config = dict(
    num_hidden_layers=10,
    hidden_size=128,
    n_experts=32,
    experts_per_token=1,
    d_expert=96,
    d_shared_expert=192,
    hidden_act='gelu',
    moe_layers=[0, 1, 2, 3, 4, 5, 6, 7, 8, 9],
    router_score='softmax',
    normalize_top_k=False,
    routed_scale=1.0,
    balance_loss=0.0159,
    balance_bias=False,
    router_logit_norm=1.5,
    shared_expert_gate=True,
    init_std_router=0.00739,
    lr_router=0.00287,
    vocab_size=4096,
    norm='rmsnorm',
    norm_eps=1e-06,
    tie_word_embeddings=True,
    optimizer='soap_variant',
    learning_rate=0.00779,
    beta1=0.95,
    beta2=0.98,
    batch_tokens=131072,
    max_seq_len=2048,
    train_tokens=457900000,
    max_steps=3494,
    dataset='wikipedia_en',
)
Below are experts of layer 6 (counted from 0) of a mixture-of-experts language model. Rows are named router (the router's row for the expert), up (a neuron's input weights, with its number), down (a neuron's output weights, with its number) and show model dimensions 0-127. Each number is 500 + 50 x the weight over its row's rms, rounded and kept within 0 to 999. Numbers have three digits each.
After each expert's rows: a language model's description of what the expert responds to. This comes from a sample of Wikipedia text that the model never trained on.

# expert 18
router:461478535544520537485480546436461499515524578535550392521607605497505500505546522591564516502443594437478568508461499554601577472564518541485572465471534455474495519485546537621488483501498506530548520537489555543494508501501500470425498552496455561471600523544498489472477455471535543503544596526406423455523577409526481618386424534620485433533603470514534514483486471490503434505455
up10:497558505515541380547474600494547483508581519550592521487513516501480523397457508458540484543528490527510493507549462439595564469433579466371514496513550489401528573540498520516411470465423435510627514488455601480470498519456464430541588532466603542438457411448478539515507485534455520507501562508476490418469488509517497510497392457415449535469550551572493534490473410511500545437444
down10:461548545509455525569505404512482505487427410554498510554493486533509518520496458531531533508563533604494495491571445518502426471491472577486492542562485566531573511510526474548490444538511517556415588450519569510578507433536440391536470469499474505384523542498500466472453571504516562586429480536538495523533497489429546476515462521532532483402599349417391530395581510556558506537562
up11:448467461483541470414482536505492511547482557468551540469500574458561548365502416525420475476534517559446558500546511452523325491577480450533534508542534426635450515502504546471519456370451528485485472461523500477493457395483532502506403533505531483510460541458529448450470483471476497522434396495600574458476481533531448579491535475513508464459513350465499452491535486479463561558480
down11:543530513605549493535527562549419400572505524569425423474477497448410508501469531522547532460551468428554538456461603488637504511485568563505393546493425510466444470514530574575546561509418536489529481484472529439496496490529567531576496540534500512543478503474441530509487548537401477467529496502502545511495515554437393492498449577512467459504537471469550459501558470358578419445419
up12:438485452521512515568479467464513517519573582529389386603568476488492531465516509470482488530465543473449543536491398572555426469518536500488499484597444469472483630534408455561461481494480475461476498583553565516563525523635505458431510466517540532525516514379459424464504484585529524454471521484506513451522522511502505487410479544454440428525500474482515533555550491563588621608511
down12:473503490562534528628560512485552524481487409447486510508476520549487462443533549469546517525533476376454448551378488427507541500494587577480448411527496450578464567512471510489595515499528640628446543391453442593522490460449523490511467495496455501456457507470453479494472522502517448456509520588472550438573440480509444522500429588491484469433490426495585517498472489449544565455558
up13:514544423443534486487530497546502522436447468594420414447574468494438493499483465601558422415572487547471497592513454474457551497509526514525488444561444419475461482591495495412571462424479467530477560381455548457504577564369548514497465446464531530532520480478476524528499482439537501469521510517471462392500409515538524533578489471493388545471549526505484487469501555450567359505482
down13:610511477498468418508508519499480538550567573432532481569478462464494554560528531541475605602473532529503501538450543486610633430493538500551544484494552529620433549445542516545490533494513491438510490479460405546488540552488524495513484500449497444512508477546600481502484570520455555497476499519477496485316550452466447360547506475451603536485554508467566541520480558451466495512560
up14:414463526507516459432480539447530570517429500486537501559537544566421516495530530483578501516487440541418520395484504421508530453523480510395534502551598513402502510531433499511458593485464440492440522494451472450453613424523438520556528514518370495502540525527513522517559442475485560403550516401486511492487456557488443502408465462509417579510585546606477484412464429539499474559456
down14:582518465531480484536449450476566496542542555495498459433519458533505495600451507437555428503507507509505523529490532523508426515472534600571598527507474469501466450581502531461484550469482463465610425468643537542490477512585469508446426503447516490456498591473451470561480549531414444465439530506458588487448514517417605456510486571407610404581506509518540496533450548484467626505494
up15:490575438515457502555395378540569372505528474541591531530522540507590552543454438511548451386463505416559544502514534482526460501476452395571557516542563388477552538432485487565553459524518554463572513516536415497515487502492476519395522517548525429524484437553451543505571494554452575520495490541539434477528535518488507450495528496626395517519501534477465478399528530496486502467479
down15:429422580559497511563512552588449481552493434501505527574405468484525491500496519484574503524427483518487490504445477442457575427502480427477473512519473509427462511545637376503488548461471487471531548484466449546497490510563482466518462639482540541556573535427574483546437518495525492498480494512448475457389550495585344507549498458560604548491506514530488417561437490485495426565526
up16:433495464543613569441504425529637499515577465450482557531526514466508462558451527452560525511496491525566569533446496456548501489473471511617478455363586423545533487521494503568466468534500512463463548479503560427590446406574429469429551448513491513474606490518459416509473499547503450550480539512483478518543475495518511421584520525514377424520517458606490482443519570487491566499530
down16:466510486502361456478527498505521537469448520526483511496479444497472464456561415616458477480486503481492512420539530554495473482450507496398569444554511555517582522515558602462453477435543476536478567570600438484510522468469487591492446560583456575515423563471582545480546535428469506459502494440466525452555474524575562573498519425409598580497458569580506485531533563563532558540420
up17:436535577542541469522615514629510470480498476508444513542641553556454526460504439501555545516433489515496481500509453472471538487549492485467447511552441490337452471568501457441487463458439554461485506526487515515475470563421554431435519472501547481532552449511524528484512521498556450490478467342535581502427537416427490476487482546556516450523436549446457489449480527542561598414592
down17:559511549595514517439402570476571526441410635567501444444461437505418472540431510541468529375519489482509517497413501489408441497517480482404473491540449468499553552547564583509445482483497582497444472563509600511506471492508567502542513544487535495506465521536492567508461500526466516526464545519631582512488561509512509481561529424496522355532496499522540479540581487533462499530382
up18:488497562575544538420514363560498495449521552519588456428617340481527543521566507465531441506424532590579559588489452527503472468511534459516429551451448533534467499488568505408554463566485431546465540496546468463487486540603529506516497553432476452546535441491440478491495477483503501462494494478510511492568504392461530510407542479491481453472500615530491469602547517531449509409509
down18:460592428468515440569567513501493428554526454437471593510571536566473498475587476587480499555611458540526494517504496553544552504444537449534447508465477471538500526445541534550477481512500538471555498549472471441507575493494473453453546494472527449401443443530504484489597587503548490514473520518421494533397466512348486521496505538532606503535578540490558588582503367541457519406447
up19:436566534565500519574550450527493472614573514431506451508479483493429491385534576505473543563458495554502495565582496404550497381522481468547555493565450445447527398479531575438544488483453556408374480487522509460435519484507518468518534464511486554532493565507485526545482563485429528497503586551518528484518499405520558489505560549532522496526619516504428450582447471505533437537621
down19:534480517493539466442516500461505568479487480525559383554429509474468508498456525491556568413517518599493431406516533490490482501512555478626460521456532546489522481471517540377498498593533550530587509449415476516503511538496659406452498597475458553517499522492489503495494448540475545486539595515510470510519547503432532463443397530516510440514445500438657515415438568486468545562490
It responds to: Word-initial consonants. Opening consonant pieces of lowercase or capitalized words split into parts, often after the or a, such as j(uror), b(ullying), B(ooks), Dr.

# expert 28
router:533527489465495501462493511572447410567506423521549504553453385526504454513564389476470467411490517576490535478417488510598435616495470392470442509479536489403505518554519557503398471487462522493518520473493526486453380496493484487573446509389503409510473417487493525501462482504475575566520552517533450491518443518484508452509468449427606460415573477558509531451451488392454493516426
up1:482513591520522467535461443556501421538565507513499467540513424552555511447593442509552488455530609525478514611539514499534506535512364636474495513467568468457533510458453506559580556523557429539592518513520456507429544540579485556515462528528509561499486469498570612480507560442479580541501505578486521448544458487568550600495574512447551469421575586445547492583502489534510454488514
down1:547455587583495495503502536479478422545532565508546500626459476509495477602477508550542532425518511525544507480559479645573473550567492581497506463490489459530486530518490388470477464457454519445548546433467539572523550591544521561631452520503512518482552597492465599570545536475436543502559574550576508454575502430557534469552528467442496492547533497511415530553436435535531458547529
up2:523582543483444561487512546442488465539399488495551501455485493562463516543488535477580437606450554525460535565487499538583514481457511446492486518523463478491608491497384505504562501507461474466530487524447486501521530607448415525577408448461463519507583438501534426492666530498510520413494534506586456458442563454456565522443504490527536526439390448487500389501514396441529539483541
down2:483498555504588515459511451598552493502426404494486521433572467494539491488414475458525511527543468531427502493425516504416549506502546489579504452497608534581531477476528532516475458493565459619530587496360531462504464497554511476496532505532419510468521462559574478457488492535521474609436437507477462551434513503590397504470488350538536435482526407538551504533508483491451601569487
up3:487578529530472494428474470573555480608463533545529502417509437549453533587515518489593582486604517552486430535460483515596472490478501465516479440528454462627518524478458450557459533540522431543499499485540490442543419470576489538556479457471511492519405542436417574503525498466547543491452435421544398417465499532384458440437534542364546532524433443547484505531524473462519515512486
down3:571487492567439487535436506482475503512515535527454512492436491379554490473556490533508539496484451445470400511451526505431562562468469390499511534504526489519502575395499531481472477435518525475592464555545469397526556536545511578459451548508485616554430472507595554564492489563434482515469399461539560394521461507476383492519581463512524472524507492543384490492469513422501414420584
up4:460532417423497578462575476517488475512547529532454431443518551443520515528467495493495462485524441472454528475468474505518528474442517666542504480559512490508484504524440551428391482572536529499545518458457472586503539458575509438497495513464607509518575654618498549493479520514417558639572521414539585520496441430468532513492407566501501477530415510460438442475476494516511483459490
down4:520579482397541542511532590447457495572622458459630472485465543474490534441498558531563556525524539491556544457480522440464520511449559495512492483488457474420432480461526424519594586557549521551451463512512435400473409467528443477489533487526585549448586480450492414524526546455480515598598464494479485476548486496468591506513575499513497500486427477502589452460540363434512470492492
up5:495436426503513486533512467456458520522447484552492497544457504594461420447552481412584480469445447463504462426489482556533421340465489548497500363551441491514584572350471563544428473580501521436456511513503493458554516445494440457588485413444553487565451405485473503523501564495468509482489493518430501430463493502505514451431525489543469589441520482510517481502503527484405411534462
down5:550492530526492445567464544468412447578576458499427461524471557493513459513469562488414485426503503545403467520486504621574430507551561442497541528517566536487405626575560502449526466525445518503491400462566560551464535415525500427522580458546500498496641486485473534553495525515517479559443513547401441462532525477479477503502486496457532475530373449425514428496481474480463486573434
up6:465420437463437461504424479472485476517539436509480542592503389453536480511529434545504456382529531470477584392454467407388444435432479561455456528538487486511615437593591473509470519486492497475517398489459449530488602509456470536573448512497461458443608508474510523543505555484446535453426533547467479424473579543491514546466471502476481479473540464387472458497506475431475503520571
down6:523521521543542495468487563448487505461418392494441530537501521486449533476471436401490547544517483438479512523589500514547532474454596491494571578627518517446541505597573488537579482474459384548503584473440544581501408465435538468519521570568529510432496540479486465507557446519542451319496495563498487551509559490477457591468541541451527464453521499455527457546453483523468586525565
up7:438643484486481486401558503583484477562507534441524477537413449405464571487510519442617518546512565472504465515450515482562568517536486466492520375513627522414465475417523486521496493466514472512507476586506480520450484439497544540453522568476441513455490430433533535478449562477583607474465561545550566473421470472533446539557446433496562572461477556424540461520489511511414455493526
down7:588582502458554489597538490578490585499495407513508526463461448429532467486625548547501394523503471493463541553547459512469627492601519457591524383532474538533551491468486447532549556504447455495494514499580447532468474524449540483507454532549579532487497510496469519496556577537565520533458415437486509519497520578411547516474541499505451538506520384397503417466540476483516404454574
up8:481525502520561482439533465576528407562485450521541406444521497464476556441510518500564508482486469533555564542524468558506459568489506546527580568471467433493520471638546541504447437498546477415469550582475484560444511520505541535599511557411534527600495411454547576570590448534477526495487612539460496438522408586548532552461428454544484451509514529493472492437538439582401516528537
down8:624395496503474425454442516489474506503434584484511541512460450498510560555510552497576590484555475456505572457586504518581504510475452520462453580553615485512491477514563499571439570537567513514498450527604499530474520479469439527440510506450528538555458541480496418433565487564517479458478457573503542521392489449499468489558442538474424419469487519598458548494558507396454362481533
up9:476526479532502581494580531554487539531536455564552535506472371452530523544505412491529461506423448604418439484423452502493523571500504497578609484591477557453555476425482473481497552526458490496537461482574493451498487384478526521551373474473517416444579575460462501580503547548567479538401461489394465489432499536504538406488491526449481430468434523535540581483462492477547509473452
down9:493458463489506535476428544509462504474494463500423491506568563389397547429529453538490505501520489458511563500567504576534469407533522514410563527485520515534474589473499456493415455542381496416469495552476520606495467502471487485432500488518541516561491487491399538587441440507484512588518497463560521514456357509471336501448537607496463539558449533448473516421515511557515496566556
up10:486478498481439411465492563535534409511467573503551413409555483534568549395427447582558476427531518539504591465563520481527533514479452464426489558472476547480500431639519561521453533459545447515590532485446568514443525540434492471421488400474406480524494466392569493525524471476427516525437484512581436432502470487495514476434466516584463478525471538518478540504474420495507532524384
down10:508493555487542453432422501490456401482540460541449502543503464514592520525471530542451505544516443546572493469513465576548423514503517530500518419544535485483463428417538541544465525584539577347431512458561474420488509551492561515509460504559467582437550499589494468538486489482477408412447571552464541551556551478498394451562529598443491422603510548459501520437515590482457504499443
It responds to: Mid-word fragments. Short letter fragments in the middle of words after a first letter or two, like B-und-esliga, Sch-ed-ule, num-b-ers, bu-d-getary.

# expert 7
router:557466496556521490440515545483483554500507458511485644443544508521445486506533564506557460510578575506438487585503439536475452567376485433467545498454498492612544526458538401465569460437508475474421473459547534494472406462465560425542523501547386483553482539534472516530485479457485554499498471457565486546469590545448503468590545535530543486575459513569524491506381538617469579473571
up0:531517501477511467415466543502529392527573567477465622514421497540486553533470532499512446541468500632588500565481474553457537537406561615455520502551526502452454538552467466483521431445628462424519522534437449483352531496505489471565478595569527468481438447427483439500472444408464518505454501548519571463484471509478555558494506531544551472511518558454512462527516465596494417507492
down0:501447533521488431417487532476437455572508423485451500606523465517392506454519541500475512524613592520526465551485476533533495452482503532487496543465499529480496495421450438511569524456458511567538502510444506532583481461441575367521563553450459511428500556540479454556535578507569473479417633498474480514461554595511320535513461521479460594482468573504533563513484557529450514535510
up1:412472536476480490569442529438526515514489553558432537474486467512526506529543506543474476427526496468396538483526571470456457492426452661557464436559525511482454524439461541447520453530506435540544569480456477444354486497547548457499503537540386513405520543519542480503488470568513398492558535551404559490558493515537395548519546566508547406499501613465485476593460467569484499529495
down1:597508515552468527512500444537572508420504419522505553550560519428537482477542504507432478399532465519536566425487472432488496540491449559516416423537631428522505604489570542487434453544508442500591493482450571506534633451546549478534452511548510512517561524500544567514483503440444507503518496459489468475481435466484410626470491555494466422515505605524439437604594534523499520516484
up2:466523456505454541552440537469600435533406439501532509479530518553495393466461543574641463564486537489461616533528472505475504487438408547405515521550581498546589443498464526520608400456483413478467504525486570522573527489416473560529412480553514557562510467523472504504498496467516554558488460551610449515458574554485551542569517523562507550482515527531611478514488437467496478502542
down2:515502486446549454516560532554538497548520505499518505539471561569508440463426447438531576489463535456505363543461540525454492564520493506530432438534481509538507442484553538474436473461442512545519452499439438432469464551476583541533527539528410544567500493513550463613452570647525531571615448523450426482524516470574403483508525468499544599561452481480472513472468525647520532594510
up3:489530506486489474483381455590516500493511507530576501560518544526562585423468530650487456439492543536516400508460461475496499566630409421533479510551460500432521538537534527506499534541531477473561389486440481522522476535501465480466470455482558481515458492435614591488507511444460470416420473467448384451488553505473494485439478424488525459435452370517490474539479541522466582427519
down3:657459480529482560406546535572498477509470542601591447546488516506535413551499560536494526554485426421509561446524494595534481500566486452531545510416503477580571499456435494513412432461487507479472489508584542497547537595534458525522481523534439577480457478419543470490509526591440514480490488523493495543555531556521372570437541544576515474437525412531546460529456553421491470428495
up4:493523433472563497508528540588609471503466526433486566416455541443413458403456562498558580521484499554459433453561424557484475481469497534517527428577390493510489513462533559458535428582502515492585503444566460572543525534494459533457489545548479492491458464489557557504484459525516575508587472497555531498438522542648588545497483480434458473475550432461459425525514506566547617434538
down4:448465495473545484440511584502521549435478430493528451465477528469484503447559537516554497503511504379523444529448506442399588552521454446495484456483422418551456458498561478470605520410509552543516562533516515560483408456395493423449541519469547480543551487477527471553675466449540526565511559560471518493454573424539441569515434469450434486435476582524591526539450465553517516514489
up5:510517376512524436462527452548466511465467510479515503507388535570516478519600428545561534459432499421474492479529444477573441383501556462520507438456478418506571519417425451524528513477505476489480365501594496525458493468524457490610461402444469465579552517536482422516514497494483462443514430498530515419492499509400552521478526487605460574444425487537495507574512480492465426550405
down5:541494524551521493575482575429506523599508450537445494513540407444435446544538500539476460486466470460468441474508432592554493496535592551515515577515578554556527595477523452499467534555492507530456534545497453468497497355501447484446547531441474519370462507510535607520516427469481556551424513542442577502472487443568519511480448552513432399546480552625510494450591517427507443528537
up6:513429456547454439478490503489497489521526493559520603453498505503511445550490456531486504481543454547419530460555478415481471481523418508482507531482513519375534466489527484535503409509519486521447486483558460544437599465423395523544472415429390486509573572409528509581548517391462542558433548514517507613481523582341539521458482570451442510529482593484428503508551550498454544493525
down6:599527533473556509503504491563524603393352487489463422528483487489495417552464468403527472509503479454449515576550469412504417483434486600497562427556620615484515489525599463530491508507536499437532483501490413466579519497423483521486484556602516444407495495486567542430498498480497578421509498479469490563526554549515420582539506590481459465504505508511519499492472556432495496485484
up7:500453489460460512504506602590527468558469492451509448426561448436520419601572495461503430526472487557537583562509472350562505467504528492498528535519488459513549470555555454445555440495570499444473510477536456466375469450519484597537489472544395526468561510476446435427492567445596457481549528599509605495509495487482509475532506510542603495479473452516581445487496556558440561572529
down7:529586507417437482539569467607444515572526508481501541390519496469476525535459618602514472491586410474486529479503452469490596512497565480520442379561478463533632531578468506484562458498465515551371468506534488478399507495513515480422495485522540482490457465512557499505488466470521550402565436459537448477560524596447481521488512478508607534471544526605514527519473439532506466511564
up8:498448477487508514451615447623549468509568432493519439399573440395491500550544429511542483451593591501571476490557415444476472469481442510461467600522493430524528405531524487481520449450554472450566528529536548515451518605582488556458558479512557544536514506488508431549525437478498505416523567538537523458584447565435478433478482458557510498580538457532530554459489474415438537495551
down8:522463543511442455505586565477524476503412593545438559569487558504499468486666463513513470565541448525497408457531448545512450474538416551527523574430513578501591508513495505490442426536481492558548480600543418430412503462528438511471458574458482431508441584451560455461557566493571512486431507451519498465439532502548552554496559561538596512558444537574432520482490537460510478455496
up9:527467580464475509549511535544482534433626513509593492551634524528487551516442459551476486494450399486533503610526501498444504484501496423592458498489492551535491471449499480517493448475476573565486480481544474421470535479452490516566464482513509451452552627456434559505486536520554441587387467446513413568474497439404551511471515504542456572473459527495544557472389425485520510366491
down9:448512420539458517469520495404476485526451455580425514490538471384497412527538492491466513494455545467508532430495514610510458495486480561537495581509510472543467418494525498512479463491477512357548511553511533568464538468463517482442512486451537488477481431456465418430512456499480476543600485511539430462501430576507268518459500614484578543520463546531560437460483516462479499557444
It responds to: Short word-initial stems. Short opening stems of ordinary words, like mon(ey/k/ument), coun, cour, for(ward), tur(ned), plus function words For and No.

# expert 9
router:472403404497469530400502562473460549488454501488474452546476468459523506515487555459446526356556443490564548465505597531518512586547487476461419555465438550472510499487489472490535493593457494465508432550507463544522397527544430572473495452535466516446535543456502450541460567535468529480552596605599536525508442440431535539495499478484571588465499531516531460426519448629523502441608
up2:487483496556620502412552486487505459496513530452471565542487526516509453491419546514585594472505545514524525492561480510545440498463560453514466485452428469536537467459380525448456509535527527491495473496434540478450431492392539523529417454497500497577556425497419491508529465512554518537528533620520483590468555455573600472632441513461559588412583504535420534497425466514491521510386
down2:396469540521529567576477556543573492480536519577470519525632558474478522518521506581459493449443496568465509536527527493438474487542516439526576451513619561555569578561522592535463497469535499484486534462518509496568497651475435468562545507466438461477539429548561527407470509494445494538383468453552521409501519529541442512477609379473523457503488523516593548469530525486489495539540
up3:491529544523487493432531449490569492529559516525594503496559513490479466532467475552542479410586541568479486500511509514539508501610520459511508587534532464481516607573433501425442478458405337460586428500485495453567514504476476504554486671486518524472547526542503576466446496455548441497520452606543506465459489491611529499416468476559521555437463543475480401523473527592526543517499
down3:517484456516508508432492533507491509477478466473617464555575528450496423449487432477604545589495564446481506455498455450577495547524499543512583457545511567427392545466507519492472488431486602496508477508530502522516580520555504514584481556478455457468484508531543509516456442549578470565457435609499486431557568525528484541425414531620507632470453470463509391617487536520451440515480
up4:567484462550541521581556575529580447536484572479472476469517454459561458429543595462432490521437532503578534460544454528461386503544571559526533480563407570427444546492464443485526473480526513433608465550589538507497481486503584482499496432548508491516525511515549498437487571443446534452488449492482512511534498463554587521557584503478475509503459341366519564508502521511494378503531
down4:487565580409519415410518400480506480558466503566501508476491533541493561482493450508455517521579514411523535458422559450447555538521466435556437476491400519514483450454551469564467578431552502572402490518482521518494411434476417495492456479437466489530469489510384537519544494501498501466532533530437428493529605503515358519574540522556501506598473561456558516567515466384467472553510
up5:447469419510459426473521532499535519480516541387519541484527504558426506443459453509507552466581488475497529426566441479476529508569477427484457395509541426491473466502479531512491528461529422498566530506368511412612436479589445530549521555470497547514527529515488410496509453464411542408518472367503458481483561497470494515550434494464429554487476524488498483608512364603518417514482
down5:553573536513431538538557436566441506526536513503477441562486388529479519477423508553390434477614534454495564614492444541532455514571507464501476528511495519428440501453494597516602445457424554531477473427517474447496508491499462541439585515553445480431492599523544571509533521456600490508492516606454462484502492493501435539418500503556524494539472467492482379392472555522540486560446
up6:506444501471533488470475464574467527449516474512427551425463463446519465542505485544508529466504532529442492443459514455344517469528451501454487537496471517543620515507562447553436443461666444436482476542526473490555544546447467594481479441458406456493595439485451497497460488428540618467515442517519641534498492479443496504494367438489514516469538565450541484492534554487552441535564
down6:512395466505504549459394439550463493498412508476577372541468463456475454576454578499508486513538518489525509446538498512503491512495511460545513492467469556518431450494471462557469599607459519440515478420507454481467540426518488499468484429541490492493530438503575416491626460481485551511622596618506526590479493489465519531506593523519466581493555513519493436502344539514413506496495
up7:482474405488497542479551483551494516536484495449494500494427394481517423478569508446549615560520581520482500475472512451481578578479428483413600475535574555570520507528441565504574469469520509469505530568485503599468431464436483525519556504462443521498567459490508467533478524454580473543530511509523538564557368473531466518520377435457517526380433612476496439487562429493453521560427
down7:556485494554574470592503467498469461502458524526530566536490438516500439523553508523533472475471537538567400531565505487491564384547429382516453576477479525567582462553516507495503440541591494506465468538458458381500515539456477493562497478521454506394474466571455527538520441445526491512519463448483512435471489583410548467522478548414513480471556516592621450581490511515571383594546
up8:515429433447498492580524481542510509486571465651616393540514462579477457521538498493537527468478474538514411542511424471508572492483481608472446560517457523367475445546547497509465494566503563457496433511573495507503486491468405476407548573485486537587472489485554446462492479416440498443389513546529513426517508606461513520451532538427554530597524567484490518517481540457510550484550
down8:511455571433547481553510515486443519461505483614505525552459463540434484489465521465491632431520532411479483493551538451574523502498567448437466547510550521469483463544469567489450551536482505486563502544489565438540506448567383473482494409549487448493517549445507522395515512507418496531442435575499555540415447473546541580424583433473512519537563581512457588482496434492639456423457
up9:435475649580491526526540560462483456473575423562526592528538524503571451541469523496501501564550433573467552516498547556519512511444508510457506484468487529523481465586455506493445488559533456449469525564554555438547466447499453476330490386460550536466552562578504525518540564536458535403468574419489482508536483381547493458565549456493443558491518481442473585462450460503530469426481
down9:598463517482474554484434549462533449507489425472554425505441560480440569501615474505377584512467535526503401382476540545486491447454367560537460524450473446494527469470549428499460562449525461523502474505460575496546553522433410463460470513526520475520488481485478444575402436524489451572450445543495531468496578461592408509549536501491523466498478477591477506473442577525459452427565
up10:448511490508590449461504535503538419519504500397576485563506503547539536455373416470457453409513535484546440399505507481517493480471515485408448514527589471463474404478517467561554500481456470542522424492531538381460458569458509497475501590458545492390512552489486557416424549489531632474455506495566474434472458501554541467571479575403529481470476481598513455553419481510510473481534
down10:519475462443526478420375544418394526472481439479562508471498505516476477486512516536499530496403434466621564447529462575507515430494517510483557437595429474471483463503528545543478464544509580427443506565467537548564483518565564481441480530525487474501474568607518531550413447472550447613505588495448470513558495499443341549530503504546538517482489450405470519407466512463521455460484
up11:456449443478597483653429539499507503391585526550573455464492450468554463453465588415524500485507449551495442518489571469502479565538445470611513504523516523528545502513559483543512505451614523453500536427457480497459504481367513429540473467464468494445476479463491416495435428460436557506494498531470492521422555398529430491412556444483514470485502510461346527546473493549535519496537
down11:605458578508399528388503542460513468586493457434505507585508497507405413463497490492452471527479479449429545455414563575461486484493489463404517571490501486485462451493460458447405437537424511446492492514511402564471601440486540539522495518517563512438523456575466555523541498523560442346468466501500481508484484503394480440542429566503525500453487524521563458450533457480489439537394
It responds to: First names, contractions. English first names and name-final pieces before a surname (John, Michael, Doug), plus the apostrophe in contractions like I'll, they're.

# expert 14
router:459498578499518527458463468546544463451487559520443463500479484466467544525490507388497497530538411493501483595580452541553556546552606487509517503456412517455464533470477557445552401465486512540517544523580596524533534605495507397449596534513501389532536610472469511527500461538560424574549514437510580520534485353473470534556425515573488471481461453498542464412517473576544488502478
up10:481508574484493530575554476522539452420514536463528512543537494476428533486436455451478545424464457499495517483525501485476537527451502569480478522584524484451524485495498469569497548361592369580507491466475512496524507519532498425491518579471504492400549540411480528502564501533493540530488359562488431434510481424475528438400442534462495587570400538578474453599455470590552595474475
down10:567489496609430585462432403503540537543551513539464550519515493511504404538472463454422447578477515503545582492432543537490518434511527427529503477534515458401457473483452485517496564448498484474516496417556451437564515474468523470522469520496425442520449516489446436562473526490586532422494512478585613484513488503469576559454541403504510523475440397419394582448487474419455392516552
up11:497483479525588500505478416542544423471512527397578445486532472472558510446495514494482486547470437572486587478522584466557477509530499589504488432548474520505524450456591585478492565370515539496502585612469496536473496501437568532557446479479456497584533408397527519449419457452503559465460478605500478455479518475518542601550513500438506482510470453480557554462599496553564513372507
down11:502535576539444467532496467474511472500598542485478513457537499456470481488483545427496445573436475443498396495560506445547543480562587528514571446412486447539505513398507531580473503410471429519512511464525562494561578584438532436535481484581558439523568526578501454426443494559471428532543498531500520477501487488481356490457477469530447653528566516522573498406526564437441531557508
up12:415467490587517576400510535443490509476604541536422507516473449511469545482506461585575490531490537526565439500570447502666504503496552524532590541575483467486383489503551525443494480483514479528461589492480516466545469599542550482472460549365563592586478503493506522438430544537479530493502493478472509478595442521521485540488584501497442515516407496526504576495431533546507604552506
down12:507522544449559470523490361528495565445399527446478484464432445481580550482534571517497454577499509507571451585484472534535497496530557481505499440431479649488518590609512519612456486502445584569492575440470440557561490516429476496481503484501497509545499481538408508603455594558564506449493482531445524550435404451495612455485452500492497482430506514494507512461521489540598487496499
up13:502545468454395464497544479545603369525506476598525399435561511455497534495510535483473510406532544526412440495542459541565474353545444501476468413534517518430448489542486537520615518536542476545432538485475546525404556553477464406506455496427515521489559438497426543506485420447546552465503524520485526478519505469540449541538506546471454456549507564444441550442574521426482503518597
down13:585520485524476427496496504498458457454563545465525452560424469480510494484537559511598496530421562561427568466491480543521481532536572530480490534511521524469420530479615409517568505523481548483402513508609450584528424474425550572514534488503478586516493470527565525552454555467516497461474598532461518463464448414508544562550515540487441613495514520496467549603619514506566511444632
up14:492513478504601421434515476534418514485588534483542546484537423497451459562518520470520472488526488530478548469506408454484519519547464570439454562556689470479594538487475608519474462402565521479589524483476515522559578542575491484483552550497518504521464406554508494541519451526491533540542456444427513468504662455506553464444426420525455535562602550544493542516517503524484509513459
down14:501473507437501517594609476599406523500502509489474513500440483546420545517472401530506388518405526406440441428458515485560494597562447544482553498485541534521527447513562417559477569425482529408493479496557512550423450498554526503467419467425540472456511515505429578448478491448587467517475462504576521513445578549498532460461529531450609439466457550498510514569562518556555557545464
up15:498471476496531506501441524504608454478489427441498461563562439443493613572520407569422430518524513554519417564573505522506499437582536517569503466528406446537528599518360501558529450470527527456517475457451400578512527499523519428460457539496500464554408547415500510524456555534441564622444493521501491542411520504478461443508482485496542549522537520559456516493448457504554504422582
down15:535426465614542512482488434521427454497583524519483491533464494521409454545611492547527502580442434493515478548640455399549498558492512467544498523464614513530453522504542469556452415472515552470507417475481496518464444455508422550532416608521493515541549602435462466509440542531532442564445491517457450534480453495506418462443608459544538507556440539426426447558449517485495500520507
up16:454498481501577578445530559550572489475465489425444511524589618405442501536502503497528469511519512598583512516485476534516497561424464507488481513458501461440526437499471493459663459509419553530484460532534461479565557441418482511475541484556575576569490470555394490589483471509466544525502516546516553500475487457486466434508431599527481460530608592544511560469400469541546491597526
down16:506450442500382446432521428529479506526441525475437498515502464472468523449469468501470406531456521560553409382492490523455513395399490492466590487469509517483527486510565470545442422523483433469442439554522435404450480438518525538524475522527460449374487434542572530545435560581443495431527483454448444527431431510509509489495554563517504554427420525456556516576572529558528591551486
up17:473515552603549433522521463548592532509529505476457586618552564557382532501493465437490521477494488446499502543585534557474465485581485521458458461595476539503400419572464539432476444475457461597425453482535453477523499586534493461471439541544382551538449505424414528558547410539535426400461547474508506518497538460481575517497548498466525518464437426441480458480516487448556538506515
down17:469499446484541539555495516482480487456482575570457492455443437484453492548538373439528484522636569430510480441543449545510496500472507525482533566490520479527464438519464501538414456431535440498441555482470504495498592459563581402529543498527538490574510414444497522541487550526526621519497482547537539403569532406439437483545424491656453443526526616432518503460478492482511513561488
up18:377452602509587480493441543502514565545511515468530547575582395429497575485571593442498505585493542563492515561605501520583512546503470430521556419530494593583456576543540518603497414553430448574494500527426452535464453509548475466474482499481525485502594449480503523475535489420552507485502515471504476476502445577470559519540495479503514442568488507538534472474576543376527502535453
down18:448555490439564457564485403611434514448621510504444534475540530499597490492603460490483520524559525435502553525477500474549535573555456591389461490467461465530478516486446524450499479502517507501481615448455549540392579449450551521440525485473478490451527444497549556443622459500494478550490519505499556466444500417447381528471531459456481515512462426497532574430516458579514532494405
up19:383451580563455564499461460510529529465426525492486457481541394499430513521544482527436491457494464495462442514493485409383550416436544412588557501525539553457472516456531580557544474523443486503521432555507512536586473584520625454529452538470523511483489505468527487468468543413462433437448499512522427418435446484443508446472549524484586562482479488421470474535452445594515389465469
down19:513563464533489492457518503471535486462521513466571473469575530524495525602482472465516525512529537570511469519486464477475546516486471540556464549505537471559563497355403505490409534469559437465360499485521510531486545364490501369575535474505391472581447491489492488396468492503522544494550461542523481489446491505483612559546504533593510466461511501463499668391456527533463465549519
It responds to: Year-range dashes and acronyms. En dashes between years in career or season ranges, like 2014–15, plus capital initials in acronyms such as NBA, US, FA.